Weights of a small mixture-of-experts language model, trained from scratch on English Wikipedia: width 448, 7300 steps.
Below are experts of layer 9 (counted from 0) of a mixture-of-experts language model. Rows are named router (the router's row for the expert), up (a neuron's input weights, with its number), down (a neuron's output weights, with its number) and show model dimensions 224-279. Each number is 128 + 24 x the weight over its row's rms, rounded and kept within 0 to 255. Numbers have three digits each.
Before each expert's rows: "comes after" lists some tokens at least twice as common just before its tokens as in all text. This comes from a sample of Wikipedia text that the model never trained on. Tokens count by the router's weight.

# expert 3
comes after: " |", "\n", " |\n", "0", "1", "2"
router:155098099100098160156110108153160106101152104122099124156139155159154144095161101105099148108099097149090099097111103155157146132119118157147159122156154108154152151115
up4:136159128150119108159152120104084155146136138136118172121163117120122148090114112120110154121138141077200133140147149119172143130100137104144140157164131103125146130118
down4:127154096097131113074095132141134114124116128118179129137136129161122154179111141121053098144114137151094097129151127115138119128157123123143149128109163130137116109080
up5:125127157130109122141144084153092130138155153146151102105102132102176114137124147156120048132165088150146110142141103109139118141160133079139148133152131121122104135115
down5:138121152156161126151100119098127129116108157137146131117139128169119110118161144161101129145126152105153139097103152128113084140118151146127157105093129127160121123129
up6:126133103103070123113163147151119107146092122112136128112149105189131121139117136130136111108149127136090134125135122098128152162131162130111160136105100119102126110084
down6:137138132113095115132128120132120115147095104121136123146099155126122143173143128161133100147116127134125107160099140109092138154115140142118115128103139124118100119178
up7:114213203108146130152135129104115085125152126130109123104109134087154128174142139110108098174179112150127165097143146106116101104138130102116109154097092111067142122133
down7:114138152103168097126096121144146130118126116125140113089134154146155161135140097124126183178155141155146132125144107131093166117119110103093176126108133143125123139133
up8:085117112173159083083145138165100083127115135096103103115142126103164126119152131190112127159188100130150099174135117117118126145124113143146097098140077121110157113093
down8:171100154120161180169120088148139097123140156069162151120156135149102150159130109134142128110112106185147122099111149143102130099131111187129090117142132067127145134127
up9:091134097124176108128142155105133171133147137141150146128154156111127122123126124112114130116130146156131103170134113096111099143167148158140127135107098123071102091138
down9:083111169137071147107148120132138171154099182092103115110172087130117136108132108114110103148121127117129102161141169123184139146139121138136150127084122091138144115129
up10:096158099114124132156124112175089168125092141167092140153097095136172143139153134134156117128174145098136090127103135114133110117155125145131099161117145171142133104123
down10:188144107140138166135127147156132107132115122101120114093173148124107135145123129123050109090112102110141091145134141125132132128141132130132156124144123183112128139081
up11:118132115149163175123102126128140127166173130094114150099119155080118165100136121129129137144119158124160176102126144134163089149111170156109153115128132143104116129133
down11:167115093093120161139143113111164195090153103098111134075133131113154115124126128117139121131122072138112106125144124120147131090124109110087082114105142138165122112170
up12:100142134133165107145167112141098161130148162141107113160148130110156107125094141158140120179114138126134184107108085100142165183138168084153118154122121142106109086146
down12:130132126141156090094133124083085133096105133125097134132075126102145151102114082173132101153105142133136146147083109116120144102119120144070142124129139103147120161125
up13:092124130144148087142182067137091168161126143099153079135139123137148159141104129144126138133092111122111093121161150087130142111149142134110128146159136081125109106106
down13:115115157133098183123149118119109113151114104117134178177125148177176148128125097162160167123093095170130084119117134132143128121083139111076132144152109122153117170128
up14:091107122126105111156150116121119142151117098139165148111105097095115121091150163087105083149145151138131111101151124090080102136112114106113100143126106138145133087096
down14:113110111142119149114151119153121098138128140121091123136152110119160145131130130157159131174151129122167126152120123155127113111109156175147128101130167139113118129127
up15:104148156115076124123141130170121090124161109122147117157118106081167147163091138155094142118135116146115098132112095117122076141163122152128110202086161138147119094134
down15:107147170114113110119123140095135154115105114165122153129147113091130122127126140172125125106111186117163152141151089122165111138098109153124125117142129099133124131093
up16:155121127147145140093171150106150109151182148148123160136141101091101137144102113159106126154125117154141139158142150122161140144173140125120116104145130160125137143070
down16:090093125090124132129148161144145116131174118132135107150095173124107161120131094109108126117104120109069152083120071179122108121144136145135117131156110153081099104155
up17:109151102145147144139101111138109154129127136208143148091127093104091135097098127146103140061149104147147106120099102078120114122132097153136100113108135118131118112088
down17:147086131119064113081090141099121096108114109097127103126152133134161150111155108117153136121111160126175146159134158119089108085148144166115131104144123151126065092112
up18:135155104163159150183103148138076083110095154082141135119098097081171121146135146110119110120140145108118110107100141161118155139159154113118111102151134127137118111103
down18:116117189080126154128133126083163135114122124096115094142087118113134139147133104104116111084114089096130189106157150129096148111138066114147126158114135143164118133150
up19:099123123102159099127147117108107153138126079126136133115134146118144126131121122116161175126164135114163114153140119107166114144130132114146111111136103121106132049156
down19:127099147092127076181183186133105155177155137150179166131110159125128131152094153118162138136087129130089092066109157119158092137130126086121122069101144111106093123108
up20:169121149113160162147139104136073117121155148147128153158126160121114125134131170100093100145174143119089147130134107119114157087123143129124144176130149133132096125084
down20:219094110125131151105106136066123159131090158111150111132160145109190145137168158146111146121167118119108148119156148147149126123101157162129125091139108134116115103157
up21:148195147101126105128141082150107152126101155107118132098113141145134093121077148096147127138125140132172141139162096117152154139135176127143103133098122160112115104096
down21:104168098123140135117140098138161111147122143114129112120133142094127083081106134098126160125125173178132101106089164105139173124129127113139134133154162132144149091110
up22:161134108146133067108134129132090117128125151132137124100146161114127117089178149111104127158121144111123138132106126124125147108109143113111126146126123139122138122131
down22:103111152113119056127113145103129153146122132143118148121129105109126105147135166142149150143146144137106144123162115118111136127064128110148102120115123154169115117120
up23:114137128162103097109113118151135093158162111103152121135094143137132136099098160119150116176150147133137147156131153090110101132126081111110132157100147107102113135132
down23:145114142109117132168157160117156175121103147112140121108142116096093100181093121169055132116134206088095144120176141097141142128115167131106071151132146087116117103115
up24:132118139160128168183166135112175166111144113111141184128106177111144116165111165121140103155136119103111104170126116147150154125128047094166134145124086130143133100135
down24:149132130185094119099160165118117147104134152125184127128147141136119127162139109109119102115158086122153135145100172128127108113141138121149157110119136137147082164119
up25:120131095101117140098131112139134142138077175096106129170112111122183136176152101086148116146158143146174154176187137134130092097129122177114095156134108135088139139141
down25:141133125088127130121125131172109162165156128129122165134136132098128124114106112087101156152128132139088153125148110103162098145139073098128123136098126138160117101122
up26:128153150107094128139175122104070100175116121174127153095146175143141120141112166167160087183181115105092134101173136117121107116106152082112111136126145117121147141110
down26:121146093150130142157150199140091148135111106110166151127117156102158119142145181116092113136127152090121128160118126184108086151124125144154132142103158135128096148164
up27:149136092130111146121159130097123126125091146118175123120166107059125167146144159162125142156143092105165156099079142134091154121135176153115104077148123166129121109131
down27:142112139121118114076111120111146100097095149121160145093160085116122116161129136120143130120089123132133108143137110122108128153173115108161096149160069155151177100141
up28:126158095151122147137131146140141139149131159140141120184124114113177169166128093126121104129166123144107126114119139105122107129097177129114121132139163137112098153082
down28:147078094126134118122128109062138133150164155109124116138111105108130138098130119125117126156151139138174140108112160069129098127090161132123124136140149136138099097154
up29:134109133126150107099120120147131115121138106116187173138125096122153107161160123110110123156121151127119132130122100101105119164123109105104097085099137145113124066078
down29:124137130116107140112130163111124138154141147137161124116132054100088153154144133107130114147122092134149134121077084160075082120143158121092118115133164133150160145119
up30:134145140134123139125177152127109114162082085126138148128138100097085165112103131164117091162126113159121151162110104125166140126132072132126081149121157123139155083154
down30:108144134126112058105183147124097063117137167133095122193087139119142118158141099118123161131144141118140110121158147152137101111159150136091105137151107138110152059143
up31:133159101119183081130131106141119129138139163135124113141156128123103109134117130141105157144102151126133153148121135123105137119130090085080140124093114100123108121138
down31:166110118139107133120134135065104144121118139127160105141125140107153122190117096147126106096153120146133151137163106125113165111137140155123149099157134133112119127135

# expert 0
comes after: " |", " |\n", "|", "\n", "0", ";"
router:158097113108107151153102109152158107102154109124102122152141143160149146106158101116101157106102099150101101094111106161158150136122119156143152112147148111153150159121
up4:115112134143093122133126125105125144132147123132142122052130114125153153113065108146113091115137139124135152144073109122096184121142100120149173133129122129116153098123
down4:119109127102131129108113118118115073144136118076117122118120126097175167139132147147141151094130129149141100104126153120115073120120122180143110141145129128100098130114
up5:130154133167119108121134154130103120124152105114124125096108155086138105121147181144121141152131124160132087116132126116135081120112140153115099152150121101104123127170
down5:178123143155162118119132147100148153139125135164104124100136134163093156150186144144149173120113191099172090162170108098099121132151122095106134110096152110111096185134
up6:112149143119160138150146151111143112114135140115133101138147135173081110143122112120157105112127147164142131113126170131120151103141157128149088188099139106184179174140
down6:089133163131173109106143133144140140083073167147177123078141126098093141078084136121119132133149111170140177097130128123139114096169149137119097107147117115111112164133
up7:144211160109134124131143075116103136128136164124165129119142096147086142131092140128094147145145128087112118124113131103172184130101159156157122103133105143143105101137
down7:156128151157147133163129120099127159128107132105128151112159158141128157155130125145114097113154148116120161117093113146123128099110136124082116096109148122110142106094
up8:105133113083159131124117151138137151185100114122150129125144095105081147139085178125145082121085134113134138097128120123163120152099100109123114112096132133165128120161
down8:111128109108119130132110171147113130138125128131099134138150068109145084116145142134077122105128135185110126140107166092136130146161164132135150126094145131143119155102
up9:145068136135097117141151088156129146163169178101139139109106112105112090168109166115140131113096133110112133091111113140141127166088124094146119127142177117130119124134
down9:133139128174111116148153133116102109119187118083158104115140123117150144118111159124124120135157127154131104138157135107144141124153115126129118088150126167123093095107
up10:107174169129139174106114182115143142125139087125157136167081099132085137119161176126169118117113091118085143106094118144079127093091061145135116118152145142140162121116
down10:139096132102122160124114138150153124106115164133133079185140161119073133142176141121153131126141095098142115153109117096207151129155100155097140141145089157123101165090
up11:147159117118098099134119150130167125167133130145105111130115100164133145165093150111143111096115113089069153114125120094139146172096118124121114132047124100114098122129
down11:071145085138174106085174132169153127133142173099158103108156097143139138136097130110140139135165132145130158166166147119136128111146132132151171102143122089133157132155
up12:132126125139103120156146138167079121106147117149121120134148130102088107149123115151128132171162139134080156114144112102146117147109133127124102133107126116165116091149
down12:102160117153132148178159130130122118144112115110188132141126143117172137139093133149118120110148141105114172112110121135147111119139110171115132102119135165160135149116
up13:146125087137129115124104079073149138074147123146121138146117114113118108110110118090129159164125187117090136093139176111145162109118176124165130146145068106133093109130
down13:127130155115119111119134105139158129122096151144154125117126146123108138108099156132121142111154142152071130149149134128110155157162133127146121135136116142142095146145
up14:157104117112107112110172127126143132139096116119135121079118120114130161113109152145126114141126143122115164115126126122094137167133137133112122183134171118121125086143
down14:114092130103118145137108116089123177138105100164159091166141119136126118173137154160157143117115142170111134153130147126126120096091181132131125150187131128151129087149
up15:094132107115124125157157147112117162123088085079086132117146124123098123117104129153107085095152104143148121150134126105116130161091141115124081094133141142174137123146
down15:095115117084118117132158137132147109196114142090133106107169149130123127122132131111148139126112118101090103118124083139118145139148110120185096115143158100141145167151
up16:124150156098126153156135172136141167103096167148143106152132145106124140104122141122120158143139122163138140123147093123115149123124153124140133112105126125110065131157
down16:138099113175128110140099115116108164086101096117133148108090149142150093146103128120132141126101141137126154140082164122144080110151161161127157119135088114163149156120
up17:113150130112115129144154113138134113143126142117136167091115119110113134133144148129128103121166141152155175139130142123097142116124178136139168145112114116115124155073
down17:094178151142130167135112117153161084133125150113082104164107137123125146124148101097138133130124109132159088087099177116167125155096109101130133159086104089134155129125
up18:106162129126145107152141112194108113155114116147103109111074158105094133125098163171173118156119132127117095132141113166152136149118144142145087147141131137124119109124
down18:123128192163105140122162132107132137113130097148116133169084169127125138107138092148099143142117117156146121090101098136125152166163151151104114149159130130148115122090
up19:144142109135113091096135113111089111097122165085175147173115115117142106178151114143119162143131119143174094136144172120103098102095125152150083169099124129112145086139
down19:166098109173137108188144127108130181129142128124099098143105148131116145126118134160170174152144121121116167124121118105128083140113119128146116147130097143133169119135
up20:116135117115107104121150145143122153122161116095095140079135117117135133139124109099179150128184148137152097099152122118130110125116134113151170126101122148072137149147
down20:144152149086133134151147150138150094112171142104143146109145121172162136110135115181155153105116140152181088090093130096135153108088167060125148133135152058123130131167
up21:116088113157109107135158152099126105099117077153102152113147117192124100167113101117100098118131114121106124182132134096108101107144141132097107096136159118188116144154
down21:136129147112134165117137117183129158142118140128148154147156138161109146084125133150095133127152131114142148162133161155117146103152151113130150120140097143137129126129
up22:090152138104129144113120092127149138138144119153138098086160107134077094129132122147108124147103125119106118106177147100067087053177119088116148154140127141123143103146
down22:156130144117129109117152125119127136129154103109094115168089095119114124136132147124107107144078145141135143126135100114126132127149145131142132123101142124129141132145
up23:149155076142135119127166103151149129105136111101108130126120101168168167138121120122170082180096161123057119140120146121091101105163116125132134108168129115153106139135
down23:128102170145126104086092133140098129133127134101121130075177152153148156121122166113131142151135115140151114160143112134120128150144102140129154167138142112104160099137
up24:117121103154147140135136080108160123137112122169158132137123106102120091119078139122132133138171124091126122163192119080128119105154173127144126138095107082123096150102
down24:147121083125139083110127109180103072130114170132144104128137126144140128131134156156156169141150059113138130167118097108122138129110144155123114105147112118136148144148
up25:078060121182110104172100111149114147155108116146102109134137094161113146080108133089188125133148155082144138108126091076152120157134138113148117104102094089145134126121
down25:086130139160112141111083111118123103148138147153135128152114117142106117156095165148135115115151157143161123161109114161157136118083135087175145161082143139149135117137
up26:155159170144113123174112158108100098143128133172129138118118115199129116143135133127112123086117131113130095102111122092130125091119154135087175123138159113143156123126
down26:166093146115148138128099152158087084114139150109150138127136145135150101118161165135096132115129158150105155114124141103118094127121116111122107111137123166137074183143
up27:102161132110124198098169122152110119138121139099093126157129163112098107111121114108174147113099158092098126135137110122165111076117100113171143137089139112136094101138
down27:138115147131151152116158112136098127127103145125165097132102134102142091136137127114117134124121112120108141164087090140085129105169137142100177120114119128127113155150
up28:130120119123119127113108077094138135146110129137123098131137159101136126133134072113153117151144114157127155087137122127126103125118095113121159096102113126176122096116
down28:145121139135152121131106115082123130099133127086133069142123095119073114129151117123118075109106135129129153138133102115119128133100084081163178139153130137209106134149
up29:150172148157137162142154145121112147145157125133132168107106138134126173122067117127123102081137144123134124131141079098124154150114142139172175138109079146131123099163
down29:155104105110170176144098119117137130097130124109158158105091130107126115132128139171160121127136131145078118101130068114112166147133116112120115130102161168163114124130
up30:171186144130127131105134105151108091184100163132182133083141097184166146128131130151147167144167158094141169108160142175083140126166131159132144077130063126105115161099
down30:111165119127108076124132129117125127130124127161137132084126151173128157175139149120155086113117120099122136135106146122128154127148170158113115081066119116160098178176
up31:092115134175127111173087137102119108131124131127162077134146145094105136074085148128128163088089136158158154146068122172111114117130131100118110130115145118115107124156
down31:177135130143112114110133105106101151087152126146134145124148135149112132139124145164087131191128153147124107128156128117146155094129148109106148130128105130133123114124

# expert 2
comes after: " |", "|", " |\n", "\n", ";", "0"
router:156097111104106152155104104148157103101157097120099128157141147158152146105156103108100154100102100155103100100104103156160159132128114157133160116154158101153155160127
up4:080141138122112167131112131088088133177146152086119081145135135118133105145111111148142090166150181131172126135115166135161131112120119127105092138186129100130139117114
down4:118093147134134111088119122140104093172137139110093144140087058121109127167116149118064137134091086131143121127142136082165127181134148089129146160136132141135095118152
up5:114158134098161125098095130107138165128148148132118133137127153099108107140127155137125103124133123117119102162099141128119126113131138155163103135140098107198122104110
down5:067116115145141160151113124110100129168102141162133101099131116116091145125120152096113094143134129153135168134104067150096142082115108119122124162167112124116137153104
up6:118171152128125121133159125110152163164107108123181125103164166117078148139165128140158100095135137164080097102114151139123125113124126158109113099136133132096148138093
down6:123152143112135157121142130136140152134142148096119104128111144162145127128082140127150153134167101081108141134127163138155108126112117101137105135161128097098146105117
up7:160157080129101155114155098102133123140095151074167183086090148121112144158108168112177089130133126122138128122126145076125141102093150097123119137158101112123153164104
down7:113067129133123109186138117141147112097107101112174149094135110134143118181114094126104114129133165141176091114138158096104154119126067101161125133128130127100097133147
up8:126149145109119111097153115168117136160120133108125118111105142134108102149155174154140100152132128115127138112151105112148149095118144131138130109137130168146123107121
down8:111105139118084125081088076155134114099101121127176122134123133107133128129098092139119152115096133128142144135146097141159147121136135147115137125116089163127147119116
up9:130148125100120121152115135153175097168091155092081106088105120108139135133118121163162096141156121141138117141107092100136130158105137137114120120155141130136097116125
down9:137131157100124144133116151133112076110076122159121141126142128078177121142128131155133144157131139153111118119131124163160090153099158104105115116131114110121133142097
up10:156167103124153123131171127160159104127110116125145100076137148130114138141145102173125114112155123118175158124134134136140138097080154075095126124168136095109093105103
down10:126155135147102126177153112130139140126084116149142073147181094110133127144120159089122158132143111099160169116122121114123105112123111163081134144101139139118092121108
up11:135134118145118103134115150122144125135158125146126092134151135139115147142122192125128147098133127097170126092142178109142131148142093139157101086115085137118109101185
down11:152122128107104149127162120093111097108123195128126119101122107098143201142135118136160112107114134126115118109150115088132114119114109133121118132096111116157128134129
up12:092124160147187134102160127077092127119129146138115088078146142110144128152114165145118088138132101147151105122128153123135121131162191117111140140098121157092097108141
down12:126118135127124152108169152158101120160169138096114125086141112138146099073101094132132105131124121130131113150092173129149123101119133125124165158132131123123130112117
up13:109142136135140139134168142108130106141090161211167121145167137138128077119104168123199114116150116104148122110081107080108090111121077112141117119158107144086121136150
down13:161079147162118108110118094138078104123153110098106129129162118119156163122152167161128154125124105115134108122162104164149092166098111154097125112121099135132138110111
up14:089078128130141154131119139129112146130130100100142129128135186136117077110166133166139131133153098113140132163142141123106149123131146070094152105116152103144163114116
down14:108135162156149110115167170101111085111087098100125112088128117174124118126146087148114108151106102147140118104146165114137135166134140124142173120173115118187157115143
up15:153163120145147113111137087144104110185097151154149118148138125154110095151125132096132132124110126153131170139108161084123105100107158144132148108112092142110115177143
down15:106142113116141131104087132157145127124113122142133095136145140161132146061151149136138117128133124136122136108104138089144088104150142175158147076123132138107104191133
up16:116150152131146182111085112129083162140124136170133155118179102112113157146134105121125157126120136140142092123153090121142133130070146079149120148123135117105121105138
down16:184118132212126103137086085123165108144142112111084110078096113077119118154127165103111119114133106148123142096092147122080150129101137123077159162135153123146109133185
up17:165094138161103106108110158119142121118133132078115110105131146087154133131113122143124117125133115119152096176102126083156114142081189099150108158132147158143107166146
down17:150111129147090145167146135151155132119126105134114107103125142159110150179129127130154120139120188142135185124146167136107118138120105127092137143139171113125135105139
up18:092105115122144086096112106127130133102157132103110107109107103116104101177114137058179113141177129123118139188109135131138059154065091099084105128101071113101133119144
down18:130123146113062131142077119116133112145133145130156079118119121176116138182111146115132119118159088146073080174123149153138109059140132107124137181132126120135140158118
up19:089135163159127111137112126127128106182135136153106131086108141090163124163108113153110096142148175123130125130151116137129118132134070113102132110137089155117129130129
down19:161120134179106101131123153147128129146123102131164143150095123106147104164105146120142107172123151155121098120151102154124124148151156138145103132092154121116134157127
up20:114143180139148123155146110097077126178152124109141132120146073115115087111119138135160143115111183114153120120128143101103102137118126119136138125129084157117159137132
down20:133092131171090104115096106112133085167178124095141118141139141138124113098182115073113143154101129144130136103134096107129119142133149104135130138147132133120088149148
up21:095137139170173107085144129112120126143158151145142137111119143137131105135131127144159085105134146109131175180122086095121173097096107111087104129114097118128103082155
down21:118144163126112160142147177074103142123158125130111152113126104121177120112126128145138152109098155150129062093111095169156145157140157111120112130150134113193147144114
up22:131141158113107126087145137152133126108145151107139092110117152122108076127106175136116122141107156110132170144146140072143126098115138097099115146143122145113124105098
down22:117153107145163159111092132149138143149124168106151136119111155150129114131139181142146137127116129129122154133111126108107147131108154120140172075124097098126106136123
up23:124157131162116149118130113161118124168136179139124122104103104046119103165125149133149132119148128144161149124111118139212147124159109089153126138141098164149126134131
down23:116121112116093099115116122120126148080168142129117151154089109092184157158134097120152153106126096126107115132098135099099133139146141114108146098124126115132142108160
up24:100089131117176135141156128124153127134129129130140124108144125111118142139118119163109124159153111131136107159101153145111127150105137087109079159114126115133116145107
down24:159183126116127106148068156153168146115124133120159112134140162109134169139123194138167146102104125142117099151117108097172158150107081139142114146205177143126116123146
up25:084162161119105134112134131113129120140150082155110088123108131165059127176134158151145133143144135144148138160155144097124090131087143117147071105152128120142118103149
down25:149110128137128108140148089159178133135125145164098115147125149153115134170153120119107129102090165116112116089126113145121119146126132117143181103126125124134143120121
up26:131143114122093139111156087141138098140175180119121153147153121140122112153126125127129104127169137099104149114121110120087150150155161140100097113121094154082134108157
down26:149120173105167100114155092125107144140157142144098125102094120138103141107165135099105110088104125104134149110152102153141160156138107128113085110136160122117135132169
up27:110145130126165091121143116150151135171105147132119126125100132129108141188110116141182136147178129155158116153154130095138113132092156091094135088111100129148142113158
down27:160104195112095147079145103112137104095088128109129186125151144112135089104118142138178092165128147143103111100122081172162110122155103142091118121106100120088122179126
up28:092165150117122127124118136124122172133170117121150117136083113100093101115150153152148137130166171148163124160170126098161105131108081107177122162150115135128101136137
down28:143114094105126116156120143062135136106108137107143130125114104102119116088093164118118106102175079156127107113143146088134115116149135164144136134142144144108214082140
up29:138102173139143112140088167124119129130115148105157139152110124096142102142118149140102137151137112127136125114149133151160181154159167106105135139116113116115109127100
down29:091149166137149122100145120147141140147108104147135172122114126104092172106135169151138132119139100125133131122126126136113120107133107086136102127126115089116125107121
up30:132123110097119135127129157123059132130112109118112119101122142154123118161108096099147095137196198173125115142115157132156142125104158132130104128098106137098137121136
down30:136125131127111133133076130145156153119138121149111119139158106114115102150136109116152111123148126150136139068127097137129118138098075086110146105118133109140126097136
up31:130113123109141108111129120085131140159148132160155133079128159142101121115134115104130141123160122121159113131115120106124122142136125102108114120155104127133091138128
down31:096124121089083086127127130123118109083112127110146097152157155122114142119120120129140101127128140131143140108103104136162119095088120084130070100111104133154124128154

# expert 1
comes after: " |", "|", " |\n", "\n", ";", "0"
router:154103110100108154148103107142152102102152102129105133156135150153159141101155102101100154099101101150104104102102102153153161124120115156132150119153158097155160157117
up4:094125132110084168149120111152100157134100159135191127104123178126123117147129144118162126120123177144136135157134142128185140103106113176146119142109122093145128128127
down4:129132125100148120100100117121098113139137069143076126084160125144111114136106099123187096153140117115120141151119114142116093114114155133146104133117090122130131134162
up5:108098139162147158128087147100128183213135113139137124120134146104158118138105123150134090094123143131123166203111148117117154111116128108111109140116107127109110117131
down5:154125093132150111109115140141160137172166134136140083150118119166097140113138144164163123096143129150122132108153146085122136140163125146135103130121165133119098155141
up6:154168168122146097124133130123122126163138146101160123102126095142105159155071144134136110129171128111120167152135124117095152127119128110135101137108111130127087115101
down6:134154151103109109102100111137142173121128105153136137127116104093089146127120130143130098165125126143170112162133149138186124068100097131123157140146132101085127103109
up7:153187122134131114115155065098090133153104137106089111069165077109101151169107180116143130143145132111135113116127114109091129127112105127117064143128128151134142163140
down7:144136153144137127120120123134124082157129111136181121097140110129105121106168093109184161130112107119146113162126127164120105147124083094118152124109093092135137111140
up8:112121130124126116093126139128114121140113174160115122157119135126130146122145127148136137143141153128135128095096127079095118163147124095111152140097142133140127123105
down8:102061150114143132152120153181132109100153092132103145129104124085171136126109172145083113150099117103119142101105135146133140123113124109103126143154096144131157110138
up9:142103099131123134114187134160119135129149146119143117109143131064123147121108158096182082149189125091102117140141123119109102121164128090154119116124151121105141095114
down9:132144140089104125122166129134126099127175105140139062155137120094134093095112154141159133122092131113132141109092104116151168146121107096054142111130118097122118142118
up10:097163123121120106199125136091111143142158173121082135103127143152066092135140121154136131152110140132126135126116174094104118146140135153125114119122128123139145088169
down10:129150136139135123117102122152107133085124156133176146155125094154141129132125080109147187128142074130143091132166112060108141140106131138154133136065140118125157167161
up11:083174134122115133120095105130118102123141166140144161130121156121125137147146132137166104124144139133092124104113094136137179123127134151140157128143119144072150135129
down11:099128140135100078137129101162127085124142085131134138108132109118130162140148162138127149151123142118120117105125113117096123109109144144107093172174118169121113161108
up12:132189196149113122182132095155124112118133144074128128101121126094111119095105111153142145126150140123153166147091153119097093149087109102103135160092127116106080103140
down12:179159140137126080148140118106106086117116120112135128166109119144180121142158144131143118107107088105162136127168119162169094138125131159141139120177152129125113172121
up13:091174095089132143143124165100114126103117131096131135100140132112126118136096101167139086125140164103115149147161112130104147110104092091143111151126122136090086127125
down13:091133152139157124155139123105162097165155118065102097100133126153128149149110157119106099168125086117090158112129108108120147111149063156144142114170171149125134126126
up14:128126107130099120132140131133128139116083124153112118074099120150131110121095158153167113145123107107116128146143142116085149147122097118194089138143102132109046157120
down14:108096130145178101107124137077175089116130112130115128127157113113096118141143102094099105090095117167131131147118080104159151156135116160139072099126133107118086126114
up15:101161158178123086095126120137087153133102104163144118124121090132116157138118154103124075178126149099137167168120129090149137115149138123120113110140112126133128120146
down15:143110081125122161087137131171118170080143151087146129130180112134108116119166130121137139167135158085138127097145145115097113147128165161116131112124111135060139143169
up16:149124127127115105163085082118121133169111140124113115106130143104131136085111144151153132147162083127139130121124128087140092163157119107137118118085116123108118149106
down16:123128142114128097118125112098131146148157100070120129117126178134141164133121121142135122126169139143124168157130135108125103141134088125086140095150151111135113086082
up17:124149123144139139078104143143098116148098115160187116146138152156111124160156157087125067115137100104137130154163078110078116124103134163174077172116142133165106094185
down17:067171145150134189126135106083169159166117108124121124108151153124130152119102128130122160077123161155121096090128152128161139161133130161145120129135104166091121123143
up18:081137149154136103100164142105157124092081148077150170137105134118083121115131153091125093131115131063122115105118098125121159147101120078178089087103138100084115101142
down18:165118119115105120140108154127110123140130115133161130126118132123110099122127146128122126082165118114153122123089152135089078144106133091123131127134115103125112150122
up19:127128103133121106117111167127106102137102168119157105113113137098085130161113144142150092155165169083129169162156156118127112119128136109129101134110101129111103153111
down19:117167161113142154168105141165073106132082122103145168093104114100156142164109144139126155108165103164128110148106157169161155099101151117129118158147107156133113121126
up20:110147132143163114133160116113133118194135134083124151091144135136099160135131095121120134148166117083127136156097129108108070134147131136110133138089086150128114143100
down20:138110127101110110150143113131138133131119121096119132123119109111167128119138169146161138149150099121159143129145124113102135125082113088096116084145148106094146144129
up21:130135153128107093134157151111087143121097121118078153147112078120107099177100118118129149174105151103123167156132111189114138116149123107116119101146146112133147115168
down21:150118152121102144125168140114145150166120131139133127100142107099117133136090112154123173139175080151135169143121081125136129099103120110138098140109111108141108171166
up22:139164126154087128113080125118136096123104142124105120110109136117113104122125141109147126182141156108094122130111081112127136119141070111129132061133118074056130155093
down22:135130120109083124074148148131157135184120135157113166159152089120127091131132119133121105117167139142108096119148139153078148154121126185105155153155096110164123133143
up23:150163156138110134105155100075120138115135132119101127105084136148133112116176130127140141161141118119138110160139106129115103167125140095128135105181117094167132125105
down23:169136121141127129108146088114119163090110105097150093123169094119114091151103104117118109099117131152139164089107106142116139186111109121135127164155148129085094162118
up24:107130105172144123110117110159108141109125129157129166138132120151118145131148133125116147105180101108123142126136148126122119113130107143138072144104121084137126121132
down24:160159135107180139113132119119135082115172141139114141140114135139113142143134104145110135116101143130139114127118113159183116133111126125110176120095062107124120155133
up25:122146100142101104112112143096122119125100149130126129120098099113116127147121153131161089136129156141165151143166121118150120131157133143103103115134128146067122150095
down25:136138136172165125141089132138106157126116161130156121118095166130140108116150139149110137137110153125125110150144111125102097080130133160115092143177138133137105101145
up26:096162154085154120118167112150135134177116131141156122090140095100127093132123192111132102110133101143177117153122112111107135182150095129139141112116086132111140122107
down26:160101120157082118134106123140117129111151093130111114099138148122140131155164071122100156144119143109135138102149137134127099149130157092136141120142112138111104133128
up27:114143158115144133156151184113138113149103130124146179121100130095104141159129163156177109113121127140087123172109133100106100137129133115114086134076114124140102122126
down27:170175137109135120135129132119093158119122152142117122149120160094150146143106128117102173111123160094108167158161126132144133144155125125138108157148124113099132087122
up28:087156176168112125078145118176132094153088130123124132146105122078137147155172136156142143129157108127153165105085130182113126137185143156157099113160101105079110097148
down28:140115174132136109153116144137107113164161109131165117076146115170084114098110162153141092137063134134129151119173168149114107127168188140136132120114126152098089137147
up29:121098144114143087128154120139106159140141141136164135108161126098113123178081132147158085155182115111136152133132101065108094141149125109091099090150135125088169120110
down29:131149133165094128151099127048141114114137156160098123125105140156137121142142134136138074136137110108122152114128145167180080142107144136125157110104144099119095142136
up30:078143136137164075112140099108135160135108115092145152100117128107093112155103154148154101155145131119117129111162139122131146130123093105138151099102098108125114114087
down30:152113127100130114114055153154131071148154153126173141152111171140156150128127085116095098061130160142122119109135069148156143139154110102134140109130147126083111132171
up31:141134139142114141135108122134133150189113131094133110111183110139142116124105103106113128110173133135173123147101101145137148127153100076140135097135166120118125140102
down31:110122094077112143123122169150099123145107119112166131085138084110117135146105113107126085143096144134123105119120143102150108170101117136136108112159164138119133122115